Experts of a small language model.
Size: 11 layers, width 96, 14.1M parameters.
Training: a variant of Adam for the experts, 4261 steps.
Below are experts of layer 4 (counted from 0) of a mixture-of-experts language model. Rows are named router (the router's row for the expert) and show model dimensions 0-95. Each number is 500 + 25 x the weight over its row's rms, rounded and kept within 0 to 999. Numbers have three digits each.
After each expert's rows: "gets" lists some tokens that make up at least twice as much of what it gets as of all text. This comes from a sample of Wikipedia text that the model never trained on. Tokens count by the router's weight.

# expert 2
router:514499437498481556510441489472502507516517483521520468513479527491543493476495529489506503502480525476505483476498488494569493504499499528489505499492524527507466490519514520463528444507493495424523505527500491497441495487459488545519529518511508486523482470486488531481497484501457522513
gets: " the", " The", "The", "=", " this", " This"

# expert 47
router:472483475506461519499480490484491495480501469521492504504475519504554500490509529508525518489494496481530493504500503488474522510488541506490511477490505522490434519526532514495522456452504524488511553497472503502459482454485446542513513503469481465480521453515491564433509496513499512464
gets: "e", "t", "ut", "n", "ch", "p"

# expert 34
router:488511485476483544545500483466489480473498492517520498497518513502539512434524501501489527516497523495488536450507476484529472546499523499487478501473513502525464500480499507487485477537540509446456523527472468500466453516483522535499533503524507484509487470498492532448514490521464448518
gets: "ed", " other", " new", " their", " of", " its"

# expert 25
router:468478494467486503525478498437501470513528487487527506516476494509548455469544513486516508511469511494534494455487489479544491525488543497512501473503486489521480544507502546474530505502517492440509517537482481476466487524492467535489510518496501489514474446485491559463523493522501477487
gets: ",", " and", " or", " &", " but", " ,"

# expert 15
router:504491483472496513533497487470499524491537511538519482515505520474533471452540528511494506485492496472504494458475470487516507548488551490460511499479484505486458491519503486498481493512498493474475523529456456494474435527494470560492523521508521480492511467490479516466509439492479484542
gets: " also", " be", " are", " has", " with", " is"

# expert 12
router:496489466524522543520471505486520486534499468533495506534497493499558506486532496476501471485489522499502499488459486509494526544509509500514498498496503493481404522509503526470538486517472488459517516484481498484458496522509474532506537521502498443492497474473470566460535505524483497503
gets: "s", "es", " series", ":", " film", "ing"

# expert 20
router:524482453506516514531460460465505509496512484507506516521479501501524478476537501455511486521477508496524506488482463477504514529485499505476516475505504508489439505527511473484501492519516516443516535520462504509453472540490478528514499488534493460479474409515479534460515483516478497525
gets: "\n\n", "\n", " (", " T", "M", " Z"

# expert 27
router:494491534464497579510478483441532500554530487523493516533512502493539507472511530520515510509524491464524496482478465549524511520505537505496491482505515528517505463510484517524504477499518498458450546560478470514470486497478492530490517489510493489507508488514469538465514468516494485495
gets: "\n", ")", "us", ":", "um", "}"

# expert 24
router:495485499495501549512458487433519492496541459515523494494469496484493480517492497494490497492479529469518490498497479483549521541459558525446504470521486528516482502518472502475515475510516479459514511508488490464457503500460463546473524513466523497485458453509467522488521482491497497526
gets: " was", " is", " a", "\n", " were", " are"

# expert 16
router:489536477480526570518472496488520452518500467525498504507494498521502483463503517487502467515476514499507528464490492462537515513494560487532518464502488528524454492496487523488507456491504531438473500531457472500462458513503455519490493502470487455477464485489484528493515498478502507478
gets: " was", "s", "ed", " is", " were", " out"

# expert 13
router:498498461499512511521455498478517505482501484543493501472490500496578497444508478497509500509482500499495503463518500507513478533532520496532513482491533507505472484504508513512527473523520516449489558533438478498493470556484473529501537505465506479515491466506483501455506431509483493507
gets: " of", "ly", "ing", "y", "d", "age"

# expert 35
router:516472466513485550535477495456492485531498464512555496499477502495527531494480493498535453492504516481508503462478494484530496522467508512468465476516513514480479490492498533495508489503527518461529522543462507495464481482445496539493513498494530497488462460515477563460497474491511487548
gets: ".", " |", "  ", "000", "–", " m"

# expert 42
router:492479430486501537504496524462516493496564445492543469503500507538520511472498499510527482530475520484525522499492489499538518496485538523473479472485478513520505539497510508507496453482501529467458528531496483488423499496481494499471499509498488494480480455476486532468527474505477505472
gets: "\"", ")", "S", " D", " I", " United"

# expert 17
router:502502451481489548499494528485478494546548448519537482490467496480550499497510510497518510514477481467516503472522468518545513514492572522495499490508491487492481500494475505478507482499514517491496512576468514482423481531482498525514545506488478510491479460464512522491503484501495495511
gets: "–", " (", "19", " October", "/", " 18"

# expert 36
router:483481513508490562505453510454528508494522454527457499513494495527559481489520524463506473503486511524530494483505498466539503500521540520522484503525490539504484499478480525496520477514514463452501533526481500480436513504476480518496522514525490438486506474495486556501519517486497486523
gets: "n", "a", "e", "er", "k", "ton"

# expert 28
router:507463459499499528539483480479518497533496508485514493493466507498523463494526535499532507520511526520519509486492486481529516515474536512506531504478482489456438487525474523491536493515516493457544491554472466501460485507494480554504524511535505469497505478531476536441503471537495505536
gets: " to", " In", " they", " would", " can", " He"

# expert 37
router:503511471494480536523435485463495487531503469533527461499489515513563464478522510502512502483484503495517525483476524485560505487492517542501491503489499519505468533535475518503485459507520523483502522492452474465429507490495456497493500498496482503500455491457498547466538490489501500504
gets: " of", " to", " for", " from", " at", " that"

# expert 33
router:490521476493513531515483526449492531500533475521538518526488485495494490477504485499506478521525530503525505485501494489576496487482551471499507475496541509506462499479499507508512479529518533483521534515470453500459474524474504509496527516532522489479475470495478526480492469539438491570
gets: " 0", "0", " 1", "1", "5", "2"

# expert 1
router:508493466476503544527509499463526503500533467529511471527497528507523496438537529502519505492492498492485491485496456491513531532502565504489480482491506501508470512474480509502501456505509493452451550550476478493458460539464482519511516510501500497498478440495486526463500492502465481512
gets: " the", " South", " North", " U", " West", " area"

# expert 26
router:504492452524489540530494497455515511484517486537486487509470514516532498496511493477500507500463518498531477503490474445519510503495522481471488488516525483510456528489466519451518486484486547471516537509478499494429471505478517508487533506526505479479493417509482556462491491479507493521
gets: " 18", " 3", " 6", " 1", " 4", " 2"

# expert 9
router:503472442494515547536479505476528499519517478520534507542500476519529458484523513484505496528492531497514522493482499521522508515489533484515500465507480531485454505511506531490497498524511492465514507526473474495456472528488491548513515531494500459503471473485472554429516455500468465483
gets: ")", " it", " which", " he", " his", " her"

# expert 41
router:493518466510504545525491503485490485530494497516530489488520506516554492436525500487507504530495514464506485495499481458536488527501525476485512472481492500478474500491484495517505498499498514458495554538461419463440481506483479518500535519517488485512492449488488525462485461498459515523
gets: " as", " by", "s", " =", "=", " In"

# expert 21
router:494467461510520547520449495444517494463499483542500513460462494482519485498482523501493454510476509513526467469491493469531504526510503531471484497518513494496439486534504548486496453490519512467522496513481519478455498507470465503473508489493482471505470463486493564487500480477522479500
gets: " in", " on", " at", " for", " played", "ing"

# expert 10
router:511515475508509525503482507487524485491527501509523481534518523497523492454550531479535499512492501496513482496497499475507483531489533501500496479466518504479485477493494512484492492510518545426502540553466482488453447543500457551509486511488484455480453469502486554461506466498489493509
gets: ".", "\n\n", "\n", " but", ";", " while"

# expert 30
router:508501484499519536542486495482503514510524497526510504525472533507549456467515478483509469506478526476533532481507479488543517515497547552494487530494548523511482491491482509500518441503523525457496509534479480499464477526517484531491526523520493461515468447502480537473518475478454472507
gets: "|", " a", " first", " an", " A", "A"

# expert 8
router:519498483497506536487439480445500523501540493520498507506469525475522451447527517483538487477470533505530505493487508467523513528496544496499465480505495483502441494498527513468518498534510496477488529496503519463446487493478456536491525486500498474479476436509513540474509484506497517491
gets: "-", "\n", " -", "\n ", " Un", " *"

# expert 18
router:520515475511501592509477487445490465508546458516494497510466524511509475498491530526509498514506501534518508494509481503534521527476534494526496474489476522490458522519476506520519473514511522480474513498484506499471494510462473566495498522505493451498482435492476528452524502476506481509
gets: " |", ";", "|", " (", " JPN", " N"

# expert 40
router:483491497478516537506476493445533524493521478532505485480488527513527486509492496499515496515460490495509490475525501464520491532515572508503489511476501494480474487496525515494533486500505521475459544535478469475448487530460492549508492494492528444508483432479446500477495464509483477495
gets: "  ", "er", "-", "on", " United", "r"

# expert 7
router:498502451509496533563499505467540489540527502498496513538484493472550506480518507474502460510524498498522529491500495514508497500516531502548484500524508555492459508483510499501497477498506529457509512529466482478447478513478460528514477505527497443512507446541475523466503518518472498467
gets: "'", " he", " \"", "lo", " co", "ho"

# expert 39
router:496462530469503534508476498489501503504538486486554475522494495486518537409509496489502481513489516457507501493476493516540514536500539519464512483501533497502450502521494484526531470508518537475481546522489458496473494495495478551469533483502510503473494478499488552493505455494484484528
gets: "  ", " |", "°", "′", "%", "|"

# expert 32
router:531518523518494524549511498457496489493517533515475504503505492510526509487502510495514509486514534513496515469497499479537494504548532499483495490529532538480463481479499490482530478512516505470523474541469468496476457499495462559505507527527498475477512486520480606463489486512454513496
gets: "t", "er", "e", "l", "et", "r"

# expert 31
router:487499507522509524486485492492489487524540487491510505510494491496546525490519482506515507474509497495530495497473506488510522529482525510459499493503491518525479501541465491509525460470525471427507513551496467484447467482459471576499544471509477482488517456505477537474531474490460483531
gets: ":", " |", "\n\n", ";", " (", "-"

# expert 3
router:528488424489494517516509467481512477513527483495516457523470516512529471485496459481516498512454491468520504481495477485528491533468486523471495479482518492508452505497515502474517463512489472480496496528461493490449495514463456555488553493508456477467512447522495526469521491513489494507
gets: "=", " |", " \"", " (", "°", "("